Experts of a small language model: 224 SwiGLU neurons an expert, 381M tokens.
Below are experts of layer 7 (counted from 0) of a mixture-of-experts language model. Rows are named gate (a neuron's input weights, with its number), up (a neuron's input weights, with its number) and show model dimensions 0-63. Each number is 128 + 24 x the weight over its row's rms, rounded and kept within 0 to 255.
Before each expert's rows: a language model's description of what the expert responds to. This comes from a sample of Wikipedia text that the model never trained on.

# expert 4
What it handles: Copula and auxiliary verbs. Forms of be and have (was, is, were, has been, to be) after subjects or "which", plus line breaks ending infobox fields like "Country: Poland".
gate5 [148 132 143 140 150  97 151 121 133 120 141 190  88 130 133 118  64 151 156 130 125  81 187  87 129 111  97 123 118 149 152  94 136 121 122 122 101 143 107 101 116 146 108 134 125 112 125 118 140  98 109 141  94  86 144 135 101 135 101 114 136 133 105 108]
up5 [135  80 108 133  96 131 138 106 150 121 124 152 145 149 103 114 141 175 130 135 122 118 125 120 128  98  99 150 138 157 172 146  92 103 122 109  99  85  88  95 103 130 100 127 119 116 133 127 159 135 105 138 142 141 117 105 129 109 178 196 102  95 189 146]
gate6 [174 160 129 105 123 155 149 102 161 123 125 159 157 111 131 161 106 170 164 111 113 109 147 110 131 139 161 121 152  97 106 154 145 122 109 105 116 180 119 126 158 158 141 125 126 149 102 108 102  99  97  76 130  83 147 198  91 115 138 120 122 124 132 130]
up6 [122 137  77  94 128 125  81 127 144 107 144 122 172 112 127 111 152 142  86 120  89 174 152  95  70 110 183 115 148 127 120 139  57 117 114 128 136 142 112 142 130 146 113 150 131 149 105 144  93 128 130  94  94 145 144 142 115 128 102 171 114 136 119  85]
gate7 [154 166 145 111 119 114 135 166 148 148 152 119 116 132 108 119 170 133 138 189 127 180 136 153 120 144 132 123 143 141 109  80 133 159 153 156 119 118 119 109 174 124 158 159 131 140  98 145 156 178  90 160 100 128 123 128 134 109 148 119 161  92  82 154]
up7 [115 168 130  94 120 125 123 108 146 175 167 111 155  96 132 130  80 155 124 141 142 126 150 116 122 152 143 117  89 142  94  81 159 148 163 151 139 115 124 114 176 120 167 118  96 128 113 184 124 144  94 126 111 118 121 132  99 125 119 144 138 112  55 125]
gate8 [117 148 156  88 151 129 153 132 191 109  98  92 131 125 144 138 132  74 115 160 120  95 173 138 166 118 104 109 121 125 131  98 130 109 126 141 106 111 129 106  64 136 123 169 105 145  79 158 125 154 146 153 149 124 138 135 157 147 132 121  75 143 153  81]
up8 [114 124 163 135 132 144  94 119 157 124 147 114 124 123 152 133 128 192 134 145 130 118 104 126 120 162 116 140 121 119 116 153 149 132 122  87 154 117 127 162  91 149 121 123 152 103 127  71 128 145 118 214 123 143 107 111 102 156 166 126 139 108 105 170]
gate9 [134 122 100 126 145 124 115 154 146 108 123 181 105  92 138 119 137 102 113 145 130 111 131 137 139 171 133 155 149 132 131 121 149 100 157 159 133 136 129 104 170 108 129 110 135 138 111 158 121 116 130 125  73 107 114 120 182  92 132 166 112 144 149 126]
up9 [123 155 119 118 121 119 100 112 124 158  97 130 104 124 113 172 118 131 117 140 138 138 112 180 106 132 173 136 143 135 147 102 148 101 136 155 171 109 125 139 168  93 163 106 133 113 150 101 124 136 105 155 126 149 135  92  75 104 134 121 167 168 165  99]
gate10 [127 133 132 114 167  87 137 145 150 129 175 100  95 128 124  90 118 144 115 163 127 153 129 130 123 106 133 133 136 162 163  93 166 116 142  95 148 102 114 128 128  84 143 126 100 152 115 149 137 157 130 130 136 122 127 119 112 158 154 132 179 182 116  94]
up10 [144 107  90  86 143 114 137 143 130 152  78 181 134 140 126 155 145  91 117 167 125 109 162 161 149 128 116 115 187 101  92  88  94 131 103 181 157 146  94 118 121 136 148 137  81 123 112 123 114 116 138 144 114 157 161 158 114 137 160 112 137 128 141 105]
gate11 [179  76 116  80 134 178  76 120 125 181 120 110 140 106  92 124 138 140 112 147 152 115 109 120 132 100 128 140 153 111 129 142 111 164 173 146 103 146 121 121 139  89 129 135 152 126  94 141  97 116 117 118  87 159 127 119 131 136 141 131 150  96 151 161]
up11 [120 117 133 145 150 104 163 145 104 158 112  58 123 148 144 167 163 102 123  97 160 127 100 123 130 161  96 109 154  92 116  88 105 141 115 127 119 180  92 123 143 151 157 134  98 118 140 159  99 142 110 132 130 119 160 118 116 120 104 159  64 128 135 111]
gate12 [117 132 117 106  87 138 130  94 172 121  83 149 164 125 128 111 151  98 146 141 145 135  78 116 175 121  99 105  65 135 119 108 104 127 173 126 179 114 102 125 126 120 137 163 102 116 147 116 161 109 138 101 156 111 119 124 155 104  73 117 132 139 127 153]
up12 [138  98 130 109 150 111 132 101 127 125  89 133 141 129 118 104 115 128 147 169 135 132 111 145 168  95 105 127  88 127 124 149 149 105 167  98 152 125 174 122 132 133 118 160  92 101 135 115 161  99 148  71  91 149 145 115 159  53 123 148 136  91  97 110]

# expert 14
What it handles: Foreign name fragments. Middle and end word pieces inside non-English names and transliterations, such as Japanese, Slavic, Indian and Spanish names: "Kise", "Bhattacharya", "Shéu".
gate5 [111 110 172  79 100  79  97 138 162 152 136 135 136 187 144 131 148 130 151 107 159 144 145 113 117 151  93 122 134 115  67  91 106 141 146 129 169 111 106 128 132 157 138 136 109 144 144  58 108 143 112 140 182  98 113 131 120 118 138 108 118 128 124 111]
up5 [116 101 165 155 111  91 114 159 108 151 129 119 138 130 151  97 110 154 106 153 136 175 181 124 144 171  77 103 152 109 119 116 143 133 128 137 124 109  84 135 144 119 142 113 143 108 184  82 112  79  90 138 155 113 151 149 112 124 123 134 108 142 123  97]
gate6 [146 138 125 116 159 158 141 145 102 107 162  98 114 146  99 121 185  99 134 118 143 138 115 133 147 142  98 160 160 166 106 145  99 151 126 196 126 134 146 164  85 129  83  79 115 186 142 104 135 158 115 163 120  91 122 136 144  66 149  74 141 179 138 148]
up6 [108 118 124 133 117 123 104  71 109 140 144 141 149 111 126 152 142 136 164 130 101  93 110 105 159 131 145  84 150  97 101 115 162 148 127 165 135 137 103 125 194 159 137 153 105 137 113  92 161  85 142  95 136 136 121 103 118 133 113 136 122 164 118 125]
gate7 [109 102 135  84  97 112 131 129 115 146 145 128 112 111 103 105 119 112 119 117 120 136 108 106 139  73 121 102 162 102 148 110 137  83 135 162 159 133 125 118 116 166 134 127 117 123 141 137 114 157 118 131  97 138 158 124 145 119 130 121 127 117 160 146]
up7 [100 157 128  88 118 114 115  78 114 134 102 151 148 113 117  81 149 135 156 150 145 145 113 106 153 104 109 115 156 109 162 157 136 135 138 153 124 137 126 121 103 104 150 147 127 136 113 119 155 162  92 133  94 141 171 114 131 131 137 111 117 146 186 114]
gate8 [158 116 136 109 157 116 127 117 127 144 170 117  96  94 133  96 118 125 144 124 154 151 114 124  89 108 125 111 161 120 129 143 127 139 133 108 120 160 137  94  85  89 121 125 134 116 101 144 120 146  96 143  92 116 113 108 109  85 110 101 150 154 156 115]
up8 [122 208 104 177 155 106 133 150 110 100  94 120 147 121 140 146 126 113 144 128 135 113 180 135 163 170 120 128 118  79 104  91 131 138 147 132 129 126 141 159 179 142 149 167 125  84 141 185 147  99 138 167 115 101 171 121 126 162 113 157 147 108 132 142]
gate9 [118 124 119 146  91 115 136 132 144 151 143 114 119 153 104 134 141 114 112 130 123 110 157 115 106 144 129  91 140 135 118 146 131 108  90 167 165 143  76 138 128 139 125 124 123 113  73 117 131 136 114  91 127  69 144  91 118 103 102 101 130 123 150 128]
up9 [169 172 128 110 110 143 163  80 157 137 120 117 149 106 126 167 112 134 187 150 152 132 127 137 182 122  77 126 122 176 102  99 127 114 115 121 113 148 199 121 138 116 124 101 104 175 131 138 126 159 135 172 130 126 139 164 134 142 122 123 105  94 154 165]
gate10 [149 156  70 113 146 101 144  79 118 153  98 127 138 139 122 122 114 129 126 139 180 113 139 120 157 149 143 164 137 155 126 133 136 155 107 153 128 121 104 175 136 159 191 152 129 152 146  98 119  76 128 142  89  88 123 111 164 163  80 124 136 128 121 145]
up10 [102 136 115 105 130 165 142 137 133 146 168 121 121 132 107 131 153 145 133  96 157 161 135 141 130  97 114  93 102 130 127 157  98 102  63 154 136 161 144 157 157 140 119 129 119 134 119 111 178 151 131 172 139 128 132 139 136 124 133  81 170 103 131 113]
gate11 [153 116 153 150 118 122 165 124 140 162 128  96 152 135 106 122 115  86  96 169 135 129 105 123 139 132 136 115  63 139 111  88 109  93 115 146 127 186 154 140 123  99 139 125 126 174 106  49  63  95 137 107 118 101 128 147 126 168 103 160 130  94  83 119]
up11 [104  98 146 146 126 142 117 153 119 133 116 186 139 137 134  82 148 137 150 166 125 135 130 146 139 156  90 120 116 140 146 130 119 138  68 125 148 170 150 138 120 122 127 141 181 136 120 103  45 129 169 119 129  86 126 115 140 134 133 158 121 137 107 132]
gate12 [106  99 113 124 147  83 142 123 157 126 154 153 109 112 108 146 111 152 150 126 168 137  75 157 107 109 118 127 143 131 122 120 119 135 146 101 145 128 117  96  92 151 164 131 115 157 173 128 115 140 176 118 114 150 135 114 130 117  92 120 137  89 122  96]
up12 [145 106 143 193  84 120 154 155 113 116 149 128 120 110 144 188 121 142 163 131 110 143 157 127 152 166 137 114 157 118 111 120 120 104 112 161 148 150 103  99 150 138 142 121 131 118 151 156 135  98 102 134 130 128 131 156 101 129 136  94 139 134 105 182]

# expert 11
What it handles: Breaks and joiners. Paragraph breaks after infobox fields or sentences, plus hyphens, en dashes, opening quotes and prefixes like mid-, co-, early.
gate5 [106 129 135 135 111 118 112 153  84 145 120 135 107  91 158  82 149 126 149 120 143 160 117 136 144 134 130 115 184 118  87 132 108 131 157  99  89 143 142 115 111 133 133 127 174 184  98 126 126 113 125 150  83  93  96  91 158 172 146 109 181 120 121 110]
up5 [148 174  76 141 134 134 128 124  95 116 178 166 134 120 126 135 116 125  99  95 133 139  91 132 139 128 145 155 142 106 126 121 159 114 135 118 100 133 113 152 142 179  85 124 116 136 176 156 102 120 123 123 138 140 138 134 106 148 156  86 130 165 128 129]
gate6 [147 155 148 106 106  83 133 158 125  78 160 116 134 172 119 134  77 139 104  97 135 144 136 148 123 100 163 141 111 118 163  88  97 108 153 130 127 136 106 134 180 138 155 117 133 130 100  99 148 141 111 162 143 169 131 119 117  97 120 153 122 103 133 150]
up6 [152 147  90 111 106 132 167 175 127 135 178 125 125 110 102 120 122 123 105 125 171 120 160 107 127  95 133 103 134 119 122 132 143  87 173 141 141 138 159 108 138 104 103 144 104 160  98  72 152 111 135 130 110 144  97 105 155 133 105 122 121  97  80 144]
gate7 [127 107 102 153 160 148 124  78  96 119 112 142 131 113 120 132  53 118 143 108  75 105 130 104 173 113 142 165 112  99 113 121 169  89 114 107 143  74  84 130 170 119 110 114  99 152 105 125 115 107 133 145 125 109 158 131 164 134 153 119 108 100  92 154]
up7 [161  70 129 162 135 114 148 136 167 127 151 113 120 119 155 126 171 123 137 135 138 131  98 155 176 156 150 108 136 155 145 114  65 100 145  73 119 114 122  81 101 122 128 120 160 167 159  91 123  79  92 150 111 126 146 112 112 110 127 121 122 138 163 142]
gate8 [133 168 138  80 127 132 150 113  79 116 126 138 139 131 162 166  97 151 147 125 134 106  90 142 152 143 161  95 138 108 130 113 112 127 173 109 129 146 133 141 142  94 122 131 137 146 100 114 124 106 111 133  89  67  93 116 135 115 132 126 122 156 144  95]
up8 [ 54 134 128 140 127 115 147 141 114 131 148 164  98 140 139 145 116 103 162 137 116 110 116 115 151 128 132  96 134 144 140 118 120 139 107 125  91 135 122 120 102 130 150 154 134 102  97 152 140 158 108 130 156 155 149 122 129 122 132 140 170 138  87 158]
gate9 [130 133 119 152 154 129 112  96  91 110 137 159  99 155 111 138 136 145  84 154 139 161 144 139 141 140 103 128 133 111 175 106 129 155 125 152 134 112 144 121 190 117 174 150 124  98 117 106 125 124 122 133 119 124 108  99 150 125 162 162 118 116  99 100]
up9 [154 155  77 143  99 122 135 119  78 145  98 100 120 124 114 108 149 116 112 137 119 128 118 154  72 140 117 123 148 163  92 154 148 107 162 103 150 147 121 131 148 140 145 144 117 150 175 118 142 152 163 121 117 162 167 132 132  99 177 103 158 149 154 129]
gate10 [128 121 162 140 183 120 152 161 141 108 144 162  84 125 152 105 142 124 112 149  49 158 130 161 127 121 149 151 117 157 107 111 163 133  83 137 101 123 139 113 172  70 161  82 104 121 130 132 148 139 123 166 131 107 100 121 132 113 100 116  77 156 104 142]
up10 [144  64 152 163 142 101 151 153 112 169 154 154 118 155 137 129 103 131 105 111  78 149 121 107 127 146 122 108 113 138 169 134 190 117 141 114 119 126 142  98 134 106 128 147 113 149 151 101 128 130 147 159 136 121 115 107 131 122  46 143  84 129 109 130]
gate11 [130  94 117 107 126  90 124 112 128 124 125 135 109 184 100 125  74 131 105 127 116 118 140 146 126 132 144 129 152 167  96 128 151  98 146 133 105  96  87 109 143 101 103 129 168 144 118 109 107 120  78 134 109 140 142 108 113 128 127 127 132 142 156  73]
up11 [130 141 155 133 185 128 107 118 130 134 117 145 121 150 148 140 156 121  65 158 147 117 169 132 108 135 174 137 154 132 126 131 134 133 167 131  90 136 120 117 109 142 161 136 115 133 157 109 160 137 130 159 170  90 111 150 107 114 147  92 119 118 151 148]
gate12 [147 164 134 125 156  94 109 130 155 178 147 114 124 112 119 122 120 131  84 155 132 151 116 149 160 134 120 101 133 155 118 119 117 114 124 111 117 126 105 107 124 124 133 129 111 133  83 101 121 104 120 113 153 132 130 103 124 114 127 144 115 113 147 117]
up12 [146 121  99 101 115 154 156 160 111 123 132  95  99 149 122 198 122 105 163 111 130 105 113  81 146 117 159 139 115  88 135 114 152 132 115 150 144 131 103 124 145 125 169 156 155 177 113 171 153 125 157 146 182 178 145 129 156 144 136 167 141  85 117 125]

# expert 1
What it handles: Determiners and modifiers. Determiners, possessives and adjective endings just before a noun, such as his, their, various, enorm-ous, disproportion-ate.
gate5 [123 148 116 131  84  95 140  64 149 105 116 110 136 135 137 191 104 157 132  92 122 164 124 128 122 131 150 106 124 101 119 127 173  90  88 134  93 119 183 144 177 163 142 166 104 123 151  84 124 115  95 124  97 158 101 151 132 163 124  95 121 174 138  92]
up5 [ 67  64 117 114 155 167 122 168 119 149 140 130 103 121  81  51 124  93 137 130 150 142 151  89  76 122 150 116 124 118 170 112 101 110 107 124 153 115 151 131  81 117 134 147 150 118 132 140 117 114 162 163 162 133  69 152 117  66 141 140 137 152 131 133]
gate6 [159 136 113 171 116 104 148 101 111 117 112 102 134 110 121 103 147 133 152 146 128 111  83 125 157 144 131 118 152 153 163 180  99 138 104 145 159 130  75 139 137 126 122 181  98  79 118 152 140 136 108 183 136  78 135  88 169 125 120  79 153 124 147 105]
up6 [141 128 176 113  90  86 130 133 142 145 168 140 149 166 125 145 102  82 162 119 108 115 138 112 128 167 140 121 131 135 142 127 131 111 130 106 119 100 118 146 165 147 120 169 152 115 125 138 105 144 126  82 125 133  93 149 137 135 102 159 143 103 135 166]
gate7 [136 115 156 102 101 134  85 113 139  89 146 136 129 130 157 124 149 120  80 157 125  71 122 137 127 127 116 144 113 171 131 181 116 108  98 107 160 115 122 126 149 105 121 118 172 152 123 115 114 106 129 132 126 149  91 116 129 147 188 117 122  81 103  98]
up7 [171 130 169 121 126 149 153  88 137 144 111 160 128  89 145 135 130 136 129 138 165  86 165 108 127 143  89  98 135 103 107 154 108 137  93  83  94 141  77 125 111 130 154  93 125 142 131 128 116 110 140 162 146 149  76 124  83 171 109 128 155 126 129 120]
gate8 [173 129 114 126  91 122 125 135  80 127  82 130 134 152 124 141 122 154 102 115 117 125 108 123 126 139 137 127  99 144  81  93  94 149 120 147 166 109 125 152 142 112 127 151 172 165 114 154 125 120 127  49 120 153 102 138 150 161 194 114 143 106 108 112]
up8 [124 150 145 168 164 107 152 113 139 121 161 144 160 111 148 112 148 123 122 106 126 154 123 110 141 124 126 127 147 125 159 112 141 138 124 101  80 121 116  90 109 155 148 113 122 104 150 106 137 118 126 190 137 109 167 113  76  69 117 142 134 134 150 108]
gate9 [140 170 102 144 141  90 140 119 129 134 138 138 109 115 140 126 131 160 103 161 128 132 102 111 132 166 127 112 138 126  94 164 113 136 114 107 149  76 123 134 133 149 113  64 104 131  96 150 138 152 130 131 106 116 145 136 124  95 158 108  95 130 105 113]
up9 [135 140 173 169 156 108 147 107 103 136 130 166 132 118 126 149  61 116 101 140 119 139 128 130 143 158 118 144 120 138 111 111 134 113 149 201 143 140 157 106 174 132 109 151 121 103 130 128 118 128 147 128 155 118 126 123 140 153 112 114 139 134 151 131]
gate10 [ 98 115 152 156  81 129 114 117 131 117 111 117 100 177 126 105 121 133 140 140 148 128 115 183 137 185 168 110 145 127 179 162 121 124  74 133 150 114  97 138 158 154 135 150 145  94 140 120 118 113  69 144 131 102 128 136 134 120 103 121 101 136 137 123]
up10 [124 130 143 102 116 131 116 116 131 108 117 151 128 162 120 102 138 146 129  97 115 141  98 107 111 165 164 142 133 170  99 120 151  95  96 118 132 155 114  87  88 136 132 127 134 112  95 134  81 108 143 151  73 126 139 150 156 175 113 165 100 134 142 131]
gate11 [135 123 120 112 106 105 131 161 119  68 133 152 130 130 114  91 134 136 163 110 150 140 146 112 105 111  77  80 158 140 110 100 106 119 133 148  72 138 105 120 154 113  93 161 112 130 148 132 110 100 154 122 126 108 146 136 113 157 127 120 154  96 135 124]
up11 [115 119 154 138 108 113 125 126 174 166 134 144 146 134 128 123 147 133 108 119 108 118 142  80 143 159  93 141  98 119 126  97 115 157 120 129 155 168  98 144 146 139 151 103 132 161 122 134 156 104 104  91 100 101 133 148  77 132 120 166 121 154  70 115]
gate12 [152 134 131 102  85 166 117  98 105  97 123 116 147 147 121 157  94 120 130 162 135 136 142 135 141 129 121 183 162 170 154 118 108 142 158 152 121 125 133 126 136 172 117 141 102  91 133 134  98 122 138  99 148  89 128 118 133 115 130 137 129 103 169 105]
up12 [149 127 110 102 145 106 150 138 106 146 134 179 160 119 124 128 105 166 144 134 118 151 110 131 184 136 119 133 153 138  69 138 127 139 102 127 160 138 156 134 126 132  95 108 121 119 129 143 152 123  96 157 111  97 163 144 117 141 115 150 152 118 144 141]

# expert 12
What it handles: Table row starts. Line breaks and opening pipes beginning table rows after headers, as in census population, election vote and discography tables, plus infobox and list lines.
gate5 [ 99 141 156 119 103 104 101 106 105 135 120 143 129  83  93 101 101 105 147 143 127  94 150 118 122 140 151 109 119 145 134 121 169 181  97 120 107 142  85 127 128 161 134 104 130 178 141 130 118 129 109 132 111 170  92 131 100 120 116 138 150  74 107 123]
up5 [139 127 147 146  99 144 154 135 132 158 117 151 133 150 123 119 144  69 106 119 100  74 111 139 108 118 152 148 135 126 124 114 167 103 118 172  66 155 135 161 142 158 150 141 135  99 114 119 135 139 136 125  90 113 129 133 126  94 137  93 137 116 140 133]
gate6 [115 139 148 160 112 141 132 126 138 155 106 144 120 141 111 153 164 117 134 129 115 123  77 144 103 121 131 151 149 137  97  87 125 101 144 142 137 115 139 104 125 178 174  76 127 132 155 114 123 109  90 114 140 112 153 142 128 142 137 150 144 112  98 106]
up6 [165 144 100 116 162 118 132 125 139 139 135 155 193 139 110 173 128 146 135  90  88 140 109 135 139  83 141 154 112 121 100 146 133 103 136  98 114 179 150 152 126  98 111 156 151 122 160 154 120 123  73 114 155 140 188 149 154 128 171 145 100 118  99 145]
gate7 [110 135  96 140 124  92 107 134 128 131 148 155  94 123 115 196 101 115 100 100 136 105 109 142  85 115 119 101 149 121 128  96 146 123 128 148  88 124 145 129 134 147 110 111 138 162 119 176  89 130 135 142 130 119  82 106 144 100 104 115 158 114 105 118]
up7 [ 95 153 116 133 124  91 141 100 122  82 127 136  87 113 130 118 140  89 138 140 129 103 135 155  81 100 160 103 103 138 122 106 166 127 130 139 139 153 118 129 158 147 135 132  99 143  94 191 117 127 158 148 130 143 117  92 128 102  95 100 115 140 138 103]
gate8 [116 133 107 157 102  88 117 119 123  89 147 125 151 110 129 112  91 124 157 137 140  67 139 137 111 114 146  98 139 112 132 112  78 141 119 127 121 136 127 123 122 110 124  74 107 145 112  82 121 129 149 140  90 133 140 153 111  90 101 185 112 161 140 127]
up8 [ 98 115 126 105 142 130 139 158 162 141 109  97 147 129  85 123 125 128  89 152 109 169 122  98 121 121  85 109  78 186 124 112 127 110 119 120 119 124 142 131 125 142 133 140 153 114 118 130 140 109 136 131 120 106 114 125 113 121 159 122 130 128 138 118]
gate9 [101 120 130 136 146  94 131 134 124 135  81 161 121  85 140 105 108 156 138 129 148 128 124 120 104 137 165 116 146  97 146 180 153 125 155 112 126 126 128  82 100 119 156 128  83 128  93 115 138 116 144 157 133 132 136 142 124 109  95 141 159 111 147 149]
up9 [156 125 121 140 114 124 121 146 142 121 114 144 120 102  97 180  92 132 145 130 151 121 110 113 119 152 133 148 164 179 126  83 129 147 136 152 146 114 154  99 123 108 142 130 129 130 104 130 154 158 117 151 145 138 171 112 115 135 118 160 147 105 143  92]
gate10 [117 121  98 165  87  99 139 145 165 126 144 152 164 103 133 123 132 111  87 144 146 140 170 170  88 114 151 138 118 133 147 127 135 158 149 191 117 159 158 110 128 117  90 108 135 115  90 165 161  90 156 141  99 104 100 150 128 148 160 122 117 118 105 132]
up10 [123 150 195 144 143 146  87 134 109 131 105 110  54 111 127 172 132 127 155 144 141 130 110 121 154 123 117  93 130 124 138 141  92  96 112 159 125 187 100 129 126 135 155 147 142 148 121 144 144 115 105 138 156 122 110 117 114 114 108  95 146 116 141 132]
gate11 [129 159 142 143 159 128 160  99 149 129 140  97 152  85 118  93  78 112 106 155  99 119 117 107 145 142 163 138 143 167 114 111 150 117 173 155 122 153 157 138 154 127 113 107 181 141 110 115 126  86 116 146 120  96  83  85 153 137  87 152 106 108  87 155]
up11 [ 99 125 123 116 166 145 119  98 117 130 130 160 154 147  57 144 113 143 131 111 168 149 148 124 136 119 122 168 129  93  80 158 124 110 156 115 139  95 128 157 125 148 128 107 178 136  86 111 120 148 159 126 178 132 180 122 117 150 144 108 111 111 169  96]
gate12 [112 142 136 151 146 131 124 115 146 134 125 110 123 142 148 107 100 129  90 124 145 116 113 126  91 175 125 156 155 142 157 129 133 136 145 130 129 134  93 185 137 147 133 105 113 156  89 162 136 131 126 125 108  86  75  75 158  92 174 145 138 136  94 135]
up12 [138  95 170 116 146 127 119 173 106 109 112 162 175 130 111 151 132 107 153 107  88 139 131 167 114 123 107 123 119 111  88 107 125 103 118 101 157 143 156 102 125 120 112 138 151 124 142 137 106 136 126 118 118 143 179 123 136 142  86 108 103 148 144 173]

# expert 10
What it handles: Headings and table cell ends. Wiki section heading markers (==, ===, ==See also==), closing table pipes at row ends, and list-item line breaks in tables and reference lists.
gate5 [160  95 135 163 145  96 106  74 123 132 128 110 102 144  76 155 152 104 202 143 110  85 126 117 139 102 119 154 118 117 139 128 128 107 115 143  92 148 161 151 161 158 152 119 149  88  98 114 104 116 143  90 144 118 112 142 141 159 119 170 117 129  97 141]
up5 [168 146  98 134  74 135 186 137 132  99 143 155 162 119 169  83 144 131 132 156 103 106 133  96 158 132 161 137 121  70 124 140  94 107 130 156 142 120 110 150 117 133 126 128 101  89 129 141 174 138 147 149 141 112 170 168 118 139 120 116 122 163 164 118]
gate6 [137 162 115 122 130 106 152 187 115 123 104 115  93 103 125 101 136 142 135 114  90 147 153 100 133  94  71 146 154 128 149 126 140 120 127  89 133 117  99 141 150 116 161 130 106 110 125 102 121 140 187 116 136  65  93 115 121 107 122 117  67 122 111 144]
up6 [136 125  95 105 128 157 111 142  83 104 139 122 156 119 143 146 119  91 136 153 141 115 132 185 114 154 143 124 115 129 128 126 122 130 155  91 117 112 123 112 151  88 105 179 129 131  69 149 121 128 105 149 115 141 119 149 122 156 152 124 124 136 120 162]
gate7 [110 144 127 122 119  89 113 161 126 100 169 151 127 102 107 125 105 126 146 111 109  98 170 147 153 120 138 190 166  81 144  74 190  76 102 105 135 124 137 134 137  93 120 161 132 153 106 122 115 111 144 105 107 151 170 130 139 100 152 137 135 113 124 154]
up7 [152  98 164 148  89 147 115 112 130 121  99 147 150 150 143 105 123 160 102 145 148 113 128 147  78 123 106  90 104 178 113 168  87 202 145 100 129 139 118 117 122 147 123 122 115 133 127 147 121 127 127 159 114 110 103  94 141 168 134 153 115 150 112 124]
gate8 [ 96 206 151 140 118 124 132 159 128  89 181 116 102  93 114 109 129 150  95 105 155 148  83 117 105 155 133 129 145 125 137 133 111 127 132 145 131 155 120 124 148  98 147 137 102 148 136 109  72 145 131 147 147  99 141 144 117 100 109 136 133 105  73 152]
up8 [133 110  88 103  93 119 183 103 126 119 127 113 167 100  94 162 107 116 128 120 128  87 187 153 117 107 119 146 131 130 180 149 146 126  95 146 102 153 150 169 160 135  73  94 132  91 127 122 122 175 128 141 122 127 172 104 138 145 107 122 106 135 140 141]
gate9 [108 127 140 118  81 148 117  45 139 152 146 177 157 141 119  95 136 117 110 103 127 123 123 137 102 125 124 175 143 122 128 123 100 128 112 117 128 103  92  96 117 145 148 178 164 114 130 133 143 110 118 113 157 138 122 109 194 134 125 107 132 120 115 141]
up9 [123 138  94 139 113 127  88 134 154 132 109 114 121 104 104 126 111 156 142 182  97 105 138  82 123 135 150 116 115 127 123 129 120 183 123 129 102 127 134 124 148 157 141 109 125 148 128 131 105 126 128 128 120 142 135  95 170 126 148 186 125 121 119 117]
gate10 [132 152 142 143 159 143  93 139 111 118 123 112 165 155 152  91 140 113 177 137 117 123 115 154 107 126 164 160 209 144 140 128 150 111 173 133  92 139 127 130 182 108 151 131  70 133  94 114 121 132 122  95  92 166 117 101 113 112 106 176 126 137 122 101]
up10 [108 113 116  84 120 136 109 113 135 125 149 150 108 124 129 126 145 183 131 125 160  83 125  88 129 131 124 131  71 110 118 133  96 138 156 111 146 162 116 135 124 130 109 112 113 125 113 151 132 108 118 162  89 100 144 133 158 150 152 133 134 111  84 130]
gate11 [111 109 113 117 113 122 120 138 126 122 136 166 150  74 115 172 111 119 149 150 165 129 109 155  98 141 123 145 109 131  88 127  96  93 100 100 117 144 117 151 101 139 130 106 146 155 111 107 116 140 139 132 159 119  99 117  98 157 117 153  90 131 140 164]
up11 [141 150 170 157 152 142 136 130 148 137 108 129 123 148 151  96 130 143  94 121 129 139 140 115  99  84  89 152 150 120 118 165 127 142 123 125 145 112 156  87 153 127 125 162 118  94 118 150 191 114 127 101 121 151 155 118 135 102 147 132 188 133 117 125]
gate12 [137  99  96 116 147 127 144 169 163  89 146 114 155 113 182 201 134 135 173 157 144 162 104 126 109 145 127 128 127  86  93  91 138 118 165 148 122  96 114 133 104 152 103  96 148 155  47 124 186 147 125 140 133 147 128 163 198 127 120 129 147 107  92 118]
up12 [135 149 154 135 112 113 109 108  96 124 148 142 111 141  78 108 145 161 157 144 125 121 160 124 149 148 128 134 121 138 119 152 106 246 139 146 110 130 114 116 146 112 125 165 126 147 118 175  64 104 130  95 123 116 132 113 160 144 124 147  90 106 166 121]